config = dict(
    n_layer=10,
    experts_per_token=4,
    routed_scale=6.93,
    router_cosine_scale=14.0,
    lr_router=0.0013,
    steps=6015,
)
Below are experts of layer 5 (counted from 0) of a mixture-of-experts language model. Rows are named router (the router's row for the expert), up (a neuron's input weights, with its number) and show model dimensions 0-191. Each number is 200 + 20 x the weight over its row's rms, rounded and kept within 0 to 999.
After each expert's rows: a language model's description of what the expert responds to. This comes from a sample of Wikipedia text that the model never trained on.

# expert 63
router,226,187,231,212,214,207,226,218,191,213,213,165,197,179,201,232,199,210,221,202,195,214,180,233,195,199,208,217,196,179,197,198,208,195,195,176,188,203,184,208,205,200,182,197,195,205,227,204,200,219,179,201,176,208,230,222,171,192,226,178,203,247,227,230,210,170,181,181,211,169,204,189,212,227,178,196,174,226,216,221,193,209,222,201,215,182,193,228,240,194,214,214,223,206,217,214,236,217,166,161,156,213,173,197,214,204,191,179,187,196,256,183,206,181,196,196,220,182,202,154,189,164,213,177,200,202,235,208,199,265,190,171,174,191,168,215,242,236,198,180,197,219,182,177,161,171,181,189,170,217,187,216,165,210,215,193,211,193,201,197,217,219,182,171,194,206,193,182,200,186,221,211,212,215,175,223,208,202,186,195,178,195,181,210,205,187,183,220,173,207,207,236
up0,201,231,203,186,216,208,204,154,170,200,199,209,173,220,209,198,203,212,228,166,212,168,199,209,186,177,236,169,204,212,202,170,232,200,190,190,210,213,199,191,184,187,207,243,172,225,144,235,214,188,219,219,215,226,175,189,228,187,196,190,170,196,239,212,193,197,212,239,199,215,232,208,209,192,181,191,208,176,202,183,188,219,184,184,225,175,229,222,200,209,198,203,196,241,189,221,201,214,211,227,202,204,208,163,188,197,207,190,188,183,208,187,221,248,190,194,194,203,198,218,177,195,199,175,189,145,222,216,212,204,196,215,210,200,186,166,228,211,198,207,183,211,208,169,218,226,189,180,186,209,204,232,204,194,198,265,203,189,207,182,228,202,192,205,195,202,176,188,241,229,169,198,194,200,219,213,191,151,180,188,183,195,190,208,242,190,221,166,202,205,206,175
up1,202,217,194,228,225,166,211,226,190,199,237,218,231,218,214,207,207,248,168,204,184,211,189,195,166,220,163,196,224,224,174,224,194,149,212,221,222,201,208,190,194,168,191,175,254,194,160,238,204,233,199,215,198,203,170,165,171,197,194,230,227,180,213,180,237,194,187,184,201,214,221,210,205,208,147,177,201,160,178,220,212,208,204,149,202,170,174,210,204,192,197,185,169,141,203,186,211,214,209,220,199,206,216,196,213,227,202,197,176,198,184,211,188,203,196,185,193,224,211,189,226,203,188,173,195,204,188,183,209,193,185,228,211,188,177,162,232,185,202,193,181,201,219,221,202,202,197,220,183,190,203,203,199,224,192,215,221,208,193,190,182,187,222,196,195,210,184,195,178,213,173,207,171,203,227,199,223,204,194,177,200,192,198,181,207,189,225,153,192,213,226,199
It responds to: Commas ending introductory phrases or clauses in narrative prose, especially after dates and years, plus when, where, but, because.

# expert 42
router,188,164,170,226,214,200,172,184,234,203,164,172,187,198,167,240,214,183,224,213,197,191,207,166,204,192,204,221,173,198,228,198,203,231,222,213,228,188,218,219,193,229,204,166,218,196,188,208,173,186,201,191,213,187,196,182,216,151,197,207,194,193,222,223,235,245,210,170,177,182,208,211,202,215,204,208,186,210,208,223,222,185,200,215,193,235,201,214,184,187,176,219,179,213,187,216,229,191,226,214,205,218,220,182,186,170,202,183,196,228,222,195,203,181,182,213,201,184,192,195,220,191,181,217,159,216,205,170,224,169,161,184,236,200,239,206,198,214,187,204,208,188,191,190,212,162,211,237,232,189,229,194,229,201,248,207,209,169,183,203,170,204,190,200,180,154,207,205,175,231,211,180,189,193,211,190,193,198,208,176,235,212,158,215,184,187,196,217,184,218,192,193
up0,300,191,204,205,220,182,183,215,167,175,207,206,198,170,209,198,158,166,219,213,216,200,226,213,231,197,174,228,214,187,215,175,188,201,189,189,172,223,202,219,153,196,226,197,216,235,185,217,176,211,165,187,175,201,191,202,203,193,203,208,174,209,204,208,199,199,196,203,182,224,211,199,194,171,170,178,182,206,209,196,193,193,178,194,213,202,215,186,216,221,265,170,185,207,208,199,188,174,205,188,218,208,193,214,195,204,230,205,205,210,224,181,234,222,190,224,193,218,211,199,189,202,210,221,218,175,138,212,233,174,199,185,181,211,190,216,184,196,217,208,214,189,194,183,182,183,204,213,183,206,159,190,226,188,168,197,182,182,209,184,220,191,224,193,205,193,188,260,219,168,219,203,176,221,199,227,193,201,218,202,221,220,211,217,183,190,215,204,188,209,211,201
up1,206,206,176,201,228,159,192,204,204,170,199,200,188,180,178,208,224,218,181,185,177,164,214,203,124,206,192,198,228,196,166,212,215,188,214,175,217,209,200,187,193,204,235,207,194,241,184,180,200,225,178,233,196,213,191,212,186,200,233,219,243,204,176,209,172,195,211,179,169,196,222,206,182,193,224,198,168,229,208,206,179,192,152,220,190,195,197,211,236,211,216,189,230,182,178,173,196,206,195,211,228,221,188,241,240,180,192,195,220,227,185,213,190,218,229,178,192,189,228,195,166,172,222,189,199,212,200,193,193,202,196,216,197,217,193,235,193,156,223,214,185,191,204,235,207,179,218,193,200,225,169,175,214,169,219,164,216,202,212,218,184,209,202,200,232,202,174,185,193,198,197,205,229,214,166,155,220,202,203,193,199,207,203,170,206,194,185,202,174,199,210,212
It responds to: Inner "p" pieces as in des-p-ite, de-p-th, ty-p-ically, plus abstract nouns like period, form, system, style, type.

# expert 0
router,175,168,219,183,201,215,194,217,244,207,203,202,197,226,229,183,187,205,163,182,190,238,209,198,193,190,207,209,163,203,165,220,225,191,203,186,218,175,185,201,195,190,209,220,188,162,218,200,183,219,187,194,225,192,156,179,202,199,226,180,207,208,224,213,198,165,226,211,221,200,224,224,204,190,181,206,214,218,176,192,210,241,203,198,157,204,224,203,236,206,165,193,193,184,204,209,194,193,214,248,215,205,224,203,224,209,190,202,201,158,185,214,201,170,189,202,224,199,188,189,187,201,200,206,197,178,166,231,188,207,252,199,170,179,201,183,176,180,203,225,189,210,188,175,204,172,212,169,198,212,196,214,189,219,233,222,194,241,175,169,194,227,151,220,210,182,204,194,199,213,197,209,215,198,199,192,233,178,231,192,190,201,211,166,188,217,169,153,185,207,226,162
up0,177,228,173,199,240,207,225,212,188,221,205,203,212,186,197,236,221,197,197,195,222,219,205,219,198,204,195,207,178,189,210,221,202,183,205,186,172,183,209,212,214,189,184,180,216,176,178,110,207,175,191,207,187,200,200,233,203,191,169,201,229,202,210,213,191,191,193,193,226,185,183,171,204,211,222,183,223,195,177,214,233,163,177,205,227,203,237,212,204,200,176,205,219,183,198,191,198,192,187,211,163,164,212,198,204,223,189,206,202,180,183,227,214,211,238,200,207,190,158,235,211,201,184,171,190,213,233,191,193,203,187,239,202,227,175,186,184,204,191,200,187,196,216,182,158,218,183,202,183,196,182,198,187,222,190,219,218,184,223,219,215,147,206,189,190,211,203,187,195,179,218,200,184,230,160,192,145,210,206,223,187,221,207,193,203,220,168,192,246,207,214,231
up1,183,219,186,192,220,209,232,196,201,201,201,220,180,242,189,202,197,211,226,188,186,180,234,239,210,196,214,196,220,188,217,193,203,172,185,203,217,208,145,227,199,201,220,169,198,216,228,192,205,178,218,188,180,184,224,203,182,254,193,222,189,201,213,217,195,191,224,202,178,220,204,182,191,197,221,174,173,216,192,187,222,180,203,189,210,183,211,212,185,184,214,196,194,213,152,186,190,210,146,211,184,192,205,183,202,212,223,190,192,188,216,216,215,222,224,242,177,189,226,198,182,189,173,197,178,203,168,206,211,183,213,196,223,213,157,190,237,201,157,192,201,200,204,186,180,159,194,199,135,194,178,206,193,222,185,211,246,187,196,243,246,175,202,198,206,188,187,203,205,187,225,221,184,236,180,208,192,224,184,194,229,221,221,200,157,213,182,196,201,190,198,193
It responds to: The word "and" or "&" joining two proper names in compound place, team or institution names, e.g. Antigua and Barbuda, Victoria and Albert.

# expert 15
router,183,203,195,204,170,195,193,198,185,209,173,197,193,199,223,218,164,213,205,195,198,224,235,209,212,213,217,155,252,199,225,209,194,191,212,194,205,217,189,211,203,177,170,160,191,191,226,217,206,194,203,193,169,212,214,175,214,207,222,197,210,170,222,208,215,167,182,202,228,239,182,228,228,193,186,189,201,208,201,185,179,217,210,190,211,179,207,207,154,180,166,179,188,191,189,214,186,227,194,178,211,187,181,194,177,179,192,193,202,244,165,243,239,217,170,212,196,217,221,157,194,227,208,213,197,212,187,179,199,172,210,217,205,186,188,203,239,192,202,215,215,182,219,206,163,233,234,248,184,148,189,179,186,236,178,152,204,201,203,221,208,212,191,224,199,213,227,217,213,212,167,190,193,216,199,197,202,191,212,202,193,208,222,174,202,204,230,236,220,202,209,213
up0,232,186,187,198,202,229,214,215,235,219,202,186,189,186,198,191,245,194,192,213,228,188,213,205,260,192,159,230,183,196,159,179,188,196,196,208,219,198,198,209,184,201,202,202,180,187,227,201,245,215,203,176,175,234,212,214,169,233,137,204,214,201,176,213,212,198,174,222,190,203,185,181,196,228,191,211,212,206,217,160,213,187,218,187,220,166,214,186,207,171,213,148,169,182,220,186,199,172,189,209,169,190,166,200,226,198,194,204,174,211,216,192,209,164,204,242,195,179,176,188,212,196,216,187,186,191,227,198,211,203,202,189,200,169,212,193,216,219,165,181,219,165,188,228,188,168,215,201,168,215,204,246,203,178,217,214,198,189,202,213,206,242,202,222,197,208,189,200,193,205,207,201,186,209,207,196,166,191,184,179,232,213,211,208,207,224,186,224,171,206,218,210
up1,187,175,192,198,216,195,177,196,198,189,204,252,230,178,193,182,187,191,212,238,225,190,227,221,215,155,194,228,210,191,181,186,199,194,186,233,229,191,199,201,199,207,228,190,223,188,204,204,197,179,225,228,201,174,167,188,189,201,174,220,223,200,159,167,218,199,220,211,199,209,261,200,212,224,201,224,199,241,189,224,203,220,193,206,218,222,227,210,214,229,205,194,203,161,199,177,195,153,173,212,193,189,199,211,223,172,219,210,171,202,204,198,218,207,215,176,180,203,175,193,182,190,169,199,198,166,188,212,191,204,239,205,186,226,224,222,212,193,227,223,164,190,210,218,184,205,205,198,193,185,184,219,228,155,176,194,190,178,185,176,215,178,181,219,189,218,206,188,217,194,202,208,192,187,160,163,163,200,243,213,215,193,225,193,220,186,172,186,198,218,202,234
It responds to: Bare space tokens and digits before numbers in infoboxes and tables, such as after age, before lb or km.

# expert 62
router,205,211,221,192,193,212,218,191,183,188,216,195,173,174,213,210,183,217,215,180,213,227,175,203,188,211,210,210,178,202,205,207,203,169,179,195,172,229,184,207,180,208,197,199,175,189,225,199,185,192,159,167,166,208,221,215,182,191,256,181,189,207,207,234,181,191,218,185,202,187,217,182,211,198,181,189,177,224,225,222,193,211,220,210,180,182,182,238,229,235,200,223,236,233,218,234,246,205,198,165,175,200,163,217,188,187,210,204,186,200,250,164,211,202,204,212,218,204,218,133,192,146,200,189,187,180,191,190,219,202,217,157,184,207,195,225,228,231,216,182,215,213,213,208,178,208,221,210,195,213,213,198,172,217,211,197,192,183,195,186,196,211,170,189,204,188,219,179,192,181,179,225,194,193,199,212,174,207,200,191,182,172,166,248,194,185,206,191,186,180,206,219
up0,225,168,191,205,213,182,191,199,195,218,228,180,183,194,204,180,219,183,146,188,165,246,197,184,192,209,221,179,193,220,229,216,167,214,230,196,171,200,205,181,217,213,233,208,181,213,194,181,224,220,165,209,194,229,221,198,210,203,222,213,217,189,219,188,183,208,211,208,161,204,197,205,212,169,210,186,191,212,168,204,207,177,203,248,209,229,180,176,167,214,189,213,191,200,214,174,163,185,200,180,194,198,204,192,180,214,191,196,199,228,200,181,194,233,183,207,186,208,207,199,202,192,210,255,195,185,206,174,216,153,197,212,201,231,218,186,178,211,176,195,176,198,214,217,206,188,214,203,225,201,208,205,219,247,228,167,224,193,194,203,197,190,213,208,170,209,229,205,211,222,195,203,210,193,239,234,178,185,170,176,186,224,219,238,173,186,189,183,188,228,262,198
up1,187,203,178,217,225,190,213,201,197,210,164,200,209,245,196,201,174,184,172,224,214,210,192,161,192,197,156,197,197,200,184,187,221,166,219,192,203,191,196,205,251,202,225,195,205,191,215,257,183,205,203,187,222,235,188,197,201,191,202,190,207,192,170,175,181,216,206,203,168,202,206,207,236,182,221,188,196,206,210,229,186,183,206,214,189,209,186,232,212,163,202,166,187,208,176,175,213,233,202,203,190,213,206,178,216,182,211,201,188,199,187,195,194,227,250,182,197,208,200,211,164,196,172,232,226,189,193,193,250,206,189,230,209,220,235,209,209,170,220,256,173,216,196,181,193,220,191,210,190,190,184,192,224,194,175,217,199,194,191,209,203,178,204,198,197,217,168,188,239,226,194,161,193,202,234,161,188,200,203,159,150,189,215,210,190,219,228,196,202,186,216,218
It responds to: Commas in running prose and lists, like after "For example" or between items, plus words such as including, because and like.

# expert 53
router,193,199,212,179,198,180,191,194,198,171,197,226,232,180,217,187,217,203,197,205,182,225,192,187,213,210,193,214,203,203,205,204,184,207,206,191,171,191,191,247,169,195,199,183,216,212,221,193,191,182,208,185,156,193,228,216,197,212,202,209,191,204,210,153,231,198,190,181,182,196,223,162,204,249,191,203,202,231,204,220,184,207,219,164,245,194,181,201,194,181,192,199,174,190,188,184,202,178,218,253,177,215,196,219,207,179,146,215,203,179,183,182,190,180,223,220,196,189,216,181,174,200,204,201,196,220,217,193,190,215,208,200,181,166,201,168,237,190,187,233,194,215,200,228,197,225,194,218,203,215,165,179,191,234,185,210,210,197,198,232,200,227,156,222,180,206,168,227,237,186,193,176,204,154,242,205,183,226,168,220,212,193,190,239,195,191,233,202,176,195,169,225
up0,181,209,200,219,218,198,220,191,189,198,200,222,238,169,228,183,220,192,205,188,207,215,194,196,203,169,186,196,180,189,188,214,183,190,190,196,216,184,199,200,199,234,220,245,205,165,194,163,183,241,216,203,191,194,192,249,218,239,170,220,201,205,219,165,186,223,201,275,181,166,212,209,173,187,198,218,195,175,210,193,229,214,185,215,215,171,173,200,192,220,199,145,185,185,191,205,198,208,186,203,189,207,221,187,197,230,212,212,194,182,211,248,201,185,179,177,198,214,189,188,218,239,180,221,241,187,221,207,233,213,251,228,204,201,213,204,209,198,211,201,212,181,176,210,203,194,168,202,195,176,207,209,206,227,204,197,188,229,225,197,227,180,186,177,144,210,202,197,215,200,163,232,179,204,214,169,185,190,205,193,195,201,202,182,183,203,223,186,212,202,212,190
up1,248,192,190,198,183,190,163,174,231,215,176,202,191,208,206,196,227,208,202,215,217,213,190,205,209,179,205,169,170,188,216,200,220,205,162,224,162,192,200,188,198,196,182,219,149,206,222,203,191,200,215,209,207,220,198,198,194,187,156,203,193,203,197,188,211,214,199,204,227,231,209,207,202,196,158,202,188,230,185,193,191,206,174,230,212,202,173,195,209,180,187,195,235,203,199,199,195,229,197,203,204,216,221,186,207,258,190,188,227,229,249,195,207,195,208,200,192,154,204,191,176,194,219,193,193,199,190,212,194,191,187,225,242,144,183,199,201,215,178,173,192,187,201,238,196,190,197,173,191,202,217,196,233,156,247,213,198,213,192,178,241,208,216,168,220,165,220,153,239,176,199,194,205,196,196,198,194,227,194,200,197,174,216,217,208,204,194,216,200,166,166,230
It responds to: Periods ending sentences, especially after numbers or places in census and geography text, plus LaTeX symbols like $, ^, _.

# expert 3
router,165,190,191,225,173,218,214,201,195,204,192,218,187,184,248,168,180,212,188,218,191,168,207,230,196,198,196,182,174,201,240,163,204,184,208,220,235,185,198,211,190,161,192,204,177,193,211,173,203,195,158,217,200,195,179,165,203,216,211,214,165,256,206,219,172,186,232,178,243,180,228,214,212,178,197,160,188,185,181,201,206,229,206,198,200,205,221,213,192,202,201,201,223,194,186,182,172,193,219,223,172,195,204,191,179,198,238,199,223,203,191,215,203,179,188,201,241,171,235,221,190,194,200,204,171,224,165,204,213,209,224,210,215,214,206,175,155,177,197,206,188,190,194,197,204,206,186,204,226,202,202,184,223,235,204,164,232,208,207,178,196,212,238,191,218,214,242,211,165,178,206,207,209,160,177,206,223,236,231,179,191,201,181,207,195,193,185,203,195,207,192,187
up0,229,249,212,217,193,198,173,195,201,140,185,226,194,209,212,234,223,165,212,223,215,187,189,213,184,202,178,184,187,179,203,152,210,214,182,201,166,176,185,156,160,196,184,179,192,192,200,181,231,196,169,213,180,202,233,191,200,216,183,216,186,192,175,232,191,223,219,209,215,199,185,178,199,211,169,200,225,195,214,245,198,197,177,160,203,200,196,215,197,199,209,175,184,216,242,198,212,187,184,191,211,202,234,215,185,194,207,174,175,210,227,208,228,215,189,236,187,185,215,216,223,202,185,183,210,227,208,193,195,219,210,213,223,177,227,220,232,224,175,178,185,182,187,183,231,192,214,214,177,201,223,192,225,192,207,180,218,159,204,197,201,210,196,161,188,169,209,242,198,217,211,212,196,204,229,202,216,166,216,218,194,175,195,204,204,176,218,185,154,198,206,207
up1,185,190,191,157,217,200,187,226,178,176,220,196,201,206,181,196,223,217,186,173,183,189,217,210,185,183,208,165,212,173,173,239,174,185,175,196,204,182,148,201,185,227,158,252,212,210,202,193,213,220,182,200,192,198,182,229,198,192,202,232,200,208,171,195,238,197,208,212,185,246,182,216,242,199,202,194,223,154,219,245,214,200,186,216,153,204,221,213,228,203,224,196,188,201,189,216,202,226,208,209,221,204,216,176,215,192,210,195,214,185,214,201,195,176,183,156,187,234,216,178,210,172,197,190,226,188,200,245,220,193,196,170,185,218,222,212,205,187,190,231,203,210,201,180,160,206,170,211,179,214,199,217,183,211,172,223,214,203,212,203,219,205,189,174,227,199,173,236,189,198,176,200,180,184,205,217,179,214,219,239,180,198,196,209,176,204,205,221,184,189,176,188
It responds to: Single capitals and word pieces inside abbreviations and codes such as USSR, SS, KSA, USA, often in sports tables.

# expert 21
router,198,182,206,173,175,175,192,199,195,181,211,169,183,199,231,186,208,209,179,209,195,209,210,224,192,199,177,239,201,205,180,189,148,209,185,179,199,178,225,218,205,213,201,200,163,203,224,207,227,217,189,203,202,169,210,216,211,187,223,193,201,193,186,182,189,208,199,156,243,233,218,182,216,202,192,172,196,185,202,189,188,222,196,144,228,182,178,169,221,197,227,172,218,208,207,185,182,224,185,194,196,181,190,203,191,201,217,231,189,181,172,179,200,160,168,197,216,191,194,226,171,185,202,198,210,172,225,205,211,239,242,241,180,172,211,214,184,199,220,219,153,241,185,197,205,200,199,191,220,217,203,178,206,231,242,203,224,234,190,196,220,205,205,222,251,209,172,194,230,193,208,194,204,203,194,173,201,210,224,200,175,178,199,209,225,222,213,196,191,201,212,155
up0,180,214,197,193,154,207,238,210,195,209,171,220,204,185,206,193,184,221,198,214,218,202,215,211,219,193,227,213,229,182,219,214,211,215,213,248,212,213,213,224,180,190,195,171,215,216,217,171,174,222,230,198,185,198,164,232,175,197,206,217,192,192,204,218,194,206,182,225,202,208,190,206,185,216,213,180,201,187,202,198,238,212,171,206,161,207,199,208,157,211,227,226,205,166,211,212,202,166,207,191,195,221,200,179,198,184,202,201,191,226,184,207,208,223,210,187,190,200,178,214,196,204,187,188,204,170,224,180,173,148,197,206,219,209,193,189,163,228,186,202,159,210,193,182,153,196,238,208,210,167,205,182,195,219,183,179,222,135,249,224,198,171,193,183,206,224,196,217,178,192,198,186,205,224,227,214,214,214,187,217,186,202,229,181,175,243,168,172,213,180,204,222
up1,166,199,205,217,215,189,218,208,155,217,186,185,185,197,209,185,216,219,185,178,221,200,224,195,194,193,200,217,222,193,225,202,200,182,213,183,202,183,205,215,188,222,207,187,201,197,215,201,201,184,176,222,227,197,190,197,216,210,215,160,223,194,222,198,265,205,194,188,189,210,219,266,214,202,203,197,126,233,211,193,206,164,192,177,238,191,209,223,202,176,199,195,202,163,198,179,208,227,168,174,237,211,201,193,212,180,196,173,216,202,192,215,222,208,196,183,185,201,199,205,192,181,184,194,207,188,177,219,181,181,208,184,205,192,187,205,226,213,192,212,171,198,204,208,238,187,185,226,225,157,220,193,210,250,188,199,169,227,252,189,195,179,142,195,197,202,194,224,177,204,235,195,200,186,196,215,181,201,183,184,194,226,200,204,154,232,180,202,191,190,189,205
It responds to: The a in Chicago, other name-final vowels (sa, za, ana), and list separators like and, semicolons, ampersands and pipes.

# expert 9
router,197,232,190,148,216,206,245,217,194,210,170,182,203,203,180,224,203,204,236,208,209,217,238,187,208,188,181,183,194,204,198,208,213,198,204,209,189,196,224,231,193,229,182,168,183,206,262,229,213,177,188,188,233,207,196,165,201,206,219,182,181,173,207,176,210,146,217,143,239,216,192,232,208,212,187,214,208,196,181,170,186,226,197,210,198,201,224,185,146,207,161,199,184,208,184,228,217,199,195,208,217,209,200,180,192,179,166,189,229,209,210,186,205,214,218,191,208,184,202,223,184,228,215,205,172,204,206,212,201,162,190,195,197,197,204,209,253,199,188,198,214,188,205,213,199,208,201,227,218,203,177,176,189,185,188,186,198,218,217,227,168,216,190,214,220,182,176,187,193,238,194,215,192,183,214,245,183,172,177,211,190,191,184,211,182,211,216,221,212,181,208,171
up0,184,208,214,183,189,226,197,256,207,187,223,233,191,183,232,202,207,195,188,178,244,213,209,194,217,225,217,199,213,197,179,224,215,186,202,213,189,213,193,208,215,202,165,191,187,196,201,199,180,204,194,203,186,222,216,220,217,188,192,207,247,210,152,199,225,205,224,198,204,198,217,220,218,187,173,190,202,233,199,215,211,193,227,210,215,204,174,213,213,247,194,177,186,186,236,186,205,195,174,221,226,191,191,158,195,192,228,196,191,190,200,183,205,165,164,177,189,224,192,168,216,195,185,177,222,198,200,173,207,196,204,204,195,227,210,201,188,172,216,189,182,184,131,185,188,186,243,184,195,176,276,196,185,214,209,198,200,208,174,187,198,172,186,179,212,174,192,170,223,195,193,207,204,206,205,193,239,194,232,180,171,190,203,232,227,206,215,206,163,207,194,177
up1,195,219,218,207,220,178,172,193,235,205,202,216,200,180,184,203,208,206,154,187,196,213,191,192,237,180,192,218,180,202,220,207,214,207,199,186,164,188,186,167,188,185,182,180,179,168,199,209,186,228,219,211,211,178,159,222,170,250,183,202,212,206,173,190,192,218,173,226,191,192,181,208,209,211,253,203,222,202,195,204,195,199,209,208,172,207,229,224,192,219,212,207,172,194,227,208,235,192,175,227,208,195,186,193,192,217,195,228,167,227,198,191,221,204,224,204,181,210,201,158,222,200,175,200,170,160,207,166,173,188,206,193,178,195,221,181,175,226,189,213,206,183,165,205,218,199,212,192,221,209,184,216,219,182,187,191,189,138,218,183,218,219,204,224,193,185,239,206,192,202,243,184,215,180,203,232,210,201,195,204,256,225,203,180,166,211,167,184,188,194,219,195
It responds to: Word-initial pieces and short function words in descriptive or scientific prose, such as re- (reddish, receptor), co, take, gene.

# expert 28
router,204,226,229,216,162,197,204,215,210,187,157,189,166,215,195,222,201,227,207,156,229,217,228,217,175,205,232,166,223,231,206,228,214,217,187,200,236,185,195,192,212,189,199,186,217,195,239,206,188,215,238,217,212,190,210,214,201,238,189,212,182,156,209,219,169,158,194,209,215,217,181,207,208,195,178,206,200,185,189,178,192,214,187,207,186,199,176,209,159,182,196,193,234,194,158,221,201,222,216,172,212,205,168,215,209,195,190,225,205,240,177,211,220,236,173,176,206,175,189,169,196,216,214,222,216,185,208,201,199,215,202,206,212,176,180,223,222,212,185,202,194,182,207,197,175,244,218,229,198,190,208,224,157,178,231,168,213,200,182,220,204,152,191,192,177,204,201,190,195,224,194,204,208,198,188,191,203,185,201,197,164,216,244,181,184,225,222,214,181,200,215,202
up0,215,197,201,230,206,222,221,179,216,195,225,209,205,213,207,202,160,195,192,180,200,211,201,162,199,174,204,196,186,206,191,187,176,219,240,194,201,244,201,232,195,215,182,181,187,209,237,192,170,197,182,189,193,195,175,206,168,197,158,193,209,205,208,171,201,207,181,207,232,207,218,231,216,228,214,220,202,213,190,208,200,206,165,207,182,212,232,230,172,222,203,159,209,209,212,197,256,200,182,187,203,191,179,161,224,204,207,180,142,204,213,202,217,197,184,191,215,208,156,196,175,185,212,202,207,185,207,197,201,203,194,172,215,236,182,200,212,202,164,198,207,202,234,224,191,187,209,169,179,184,205,202,204,190,192,226,219,219,181,173,205,211,190,172,224,219,214,185,191,174,223,179,179,195,168,194,221,209,174,216,278,223,188,161,193,222,170,207,205,183,192,212
up1,212,151,188,175,189,190,157,164,186,208,187,205,207,195,215,192,169,212,211,231,169,202,192,191,163,194,195,205,188,198,219,198,171,196,196,223,184,233,165,190,211,203,217,201,238,183,200,183,205,213,246,213,205,191,213,185,227,192,235,213,212,212,211,192,190,218,175,192,227,204,215,181,216,187,192,188,215,210,181,179,179,215,203,190,191,230,199,200,199,213,195,196,212,204,231,191,234,201,209,239,200,193,197,211,171,203,198,206,194,218,201,178,222,167,201,185,203,238,227,159,221,217,201,201,191,222,205,202,174,196,244,238,156,206,196,192,155,178,219,222,161,170,188,196,184,189,210,196,204,192,191,184,238,186,191,194,194,196,180,162,189,177,218,243,200,253,202,197,190,193,174,224,238,210,202,195,189,215,230,198,199,205,211,209,202,162,196,204,211,143,209,234
It responds to: Bare space token after an article, adjective or preposition, just before a word split into pieces, e.g. second yellow, a tailor.

# expert 45
router,186,174,190,231,187,218,203,188,197,200,227,216,214,154,232,192,220,229,180,172,201,179,196,234,222,222,183,209,204,200,172,200,213,211,186,173,194,225,175,199,174,174,184,191,167,189,200,215,199,251,183,176,175,200,200,195,181,183,208,203,214,220,181,188,228,176,214,208,195,209,215,165,187,187,207,168,228,162,214,200,214,195,214,193,200,188,206,177,206,210,223,213,192,166,229,202,190,195,189,217,203,208,189,221,194,200,200,203,233,158,214,167,182,203,217,226,210,223,166,228,206,184,188,197,185,171,221,179,159,168,235,233,204,209,194,187,210,205,217,193,166,201,184,191,197,219,183,199,224,202,209,229,159,209,220,231,215,200,233,175,188,236,198,195,193,216,226,183,228,211,217,190,166,212,170,218,205,217,210,202,185,230,217,173,234,227,186,198,225,165,238,178
up0,205,185,206,217,175,184,201,202,214,192,200,201,193,202,185,208,154,183,181,179,218,193,161,211,184,207,196,172,221,194,214,185,205,223,232,167,192,190,187,185,220,214,211,206,226,238,194,201,217,213,193,256,201,216,195,198,175,221,191,191,201,184,213,236,195,196,197,181,183,215,180,198,228,204,191,205,188,195,201,198,202,172,177,195,198,211,158,216,216,215,205,156,221,201,211,162,244,224,187,172,196,174,169,183,200,220,152,190,159,216,195,231,190,201,214,203,198,199,205,182,167,183,227,168,228,206,201,165,203,239,199,205,230,181,204,218,160,227,188,228,202,191,215,235,166,211,201,225,178,212,202,212,194,195,228,150,184,219,209,196,225,204,212,189,207,208,197,213,205,180,172,183,240,184,175,145,184,178,222,188,219,181,235,182,211,184,211,213,209,182,200,200
up1,215,221,196,202,201,199,172,196,226,191,202,242,192,201,209,190,236,165,198,208,230,225,178,210,176,203,252,195,231,194,225,206,199,216,191,194,182,173,225,168,227,210,216,209,210,188,163,225,208,191,207,211,201,202,215,211,144,212,191,218,161,220,184,165,172,185,234,196,207,190,193,228,199,233,236,170,189,227,185,194,210,208,211,217,208,169,161,214,201,188,194,210,197,188,203,195,200,228,238,197,179,223,176,180,183,187,212,214,211,174,190,205,230,207,186,204,158,169,227,213,204,226,188,161,204,229,184,175,182,223,173,192,203,195,216,189,201,184,221,196,200,213,180,199,186,159,231,197,180,214,171,195,225,224,221,227,212,195,176,199,204,166,197,185,182,187,209,187,204,173,220,221,187,177,224,217,230,227,210,205,221,182,207,183,169,209,205,232,219,168,199,192
It responds to: San in Spanish and Portuguese names and places (Santos, San Diego) and accented letters like ã, ñ, è within names.

# expert 52
router,197,194,197,222,184,186,180,178,205,184,214,200,199,216,212,214,227,216,217,155,177,208,195,185,206,204,232,231,171,207,192,212,177,201,209,199,181,200,213,212,189,221,191,186,182,214,198,213,167,165,190,196,173,170,222,188,215,215,200,193,213,209,221,180,213,170,209,157,220,210,202,188,240,208,221,199,239,224,146,235,190,177,197,191,200,212,170,197,168,201,208,197,181,166,224,192,182,204,231,192,167,210,187,213,240,210,199,221,227,176,210,219,168,214,243,220,184,171,200,162,211,239,225,201,193,211,207,213,192,201,181,193,167,209,162,174,230,212,205,177,172,207,198,213,196,181,196,207,214,210,206,223,198,222,175,173,198,192,172,208,209,219,151,205,211,209,179,204,242,185,198,194,209,180,199,223,174,203,199,232,234,221,229,213,182,196,218,188,185,169,164,219
up0,199,229,178,223,202,242,185,195,209,197,179,211,184,182,232,181,208,197,203,223,189,163,209,185,223,214,169,157,198,206,191,234,199,176,225,207,225,194,177,212,199,168,206,188,223,210,199,181,243,193,172,207,197,190,199,191,218,191,214,180,204,165,201,218,179,240,207,197,214,185,181,198,149,183,222,245,188,206,211,200,194,199,185,239,174,181,229,172,214,231,210,215,220,191,193,241,198,192,195,190,197,181,207,188,177,220,157,206,222,190,182,198,215,226,191,199,186,177,199,236,206,193,195,221,227,177,202,213,179,200,221,148,203,209,203,199,165,224,176,181,228,188,208,220,193,189,214,151,190,182,219,226,192,178,229,204,189,222,242,174,211,183,202,193,199,202,195,208,175,195,197,208,202,234,194,157,206,203,234,205,176,216,203,199,199,204,190,209,239,210,198,156
up1,190,205,196,191,239,194,170,222,205,189,174,198,180,183,200,194,198,188,155,191,217,210,196,213,187,190,185,206,218,182,214,170,189,219,230,192,192,169,216,161,217,209,199,216,197,178,176,200,217,206,177,190,236,207,191,169,205,245,200,191,218,204,214,180,174,233,193,201,200,173,154,174,227,184,182,219,167,216,213,212,209,204,190,193,212,208,184,191,171,194,268,221,243,210,201,239,225,205,198,207,230,197,184,180,220,166,216,223,186,214,199,193,209,187,210,160,187,223,210,192,223,192,179,207,204,208,218,213,208,179,225,191,175,193,193,202,203,199,187,209,198,164,200,182,230,206,195,189,223,195,213,169,200,220,178,220,218,230,237,192,192,212,223,209,183,215,214,210,214,174,190,178,227,187,250,218,225,208,234,192,201,153,159,228,198,190,222,183,206,231,224,202
It responds to: Dollar signs, plus and minus, parentheses, hyphens and LaTeX subscript or superscript markers before numbers, e.g. $15,000, +17, _{.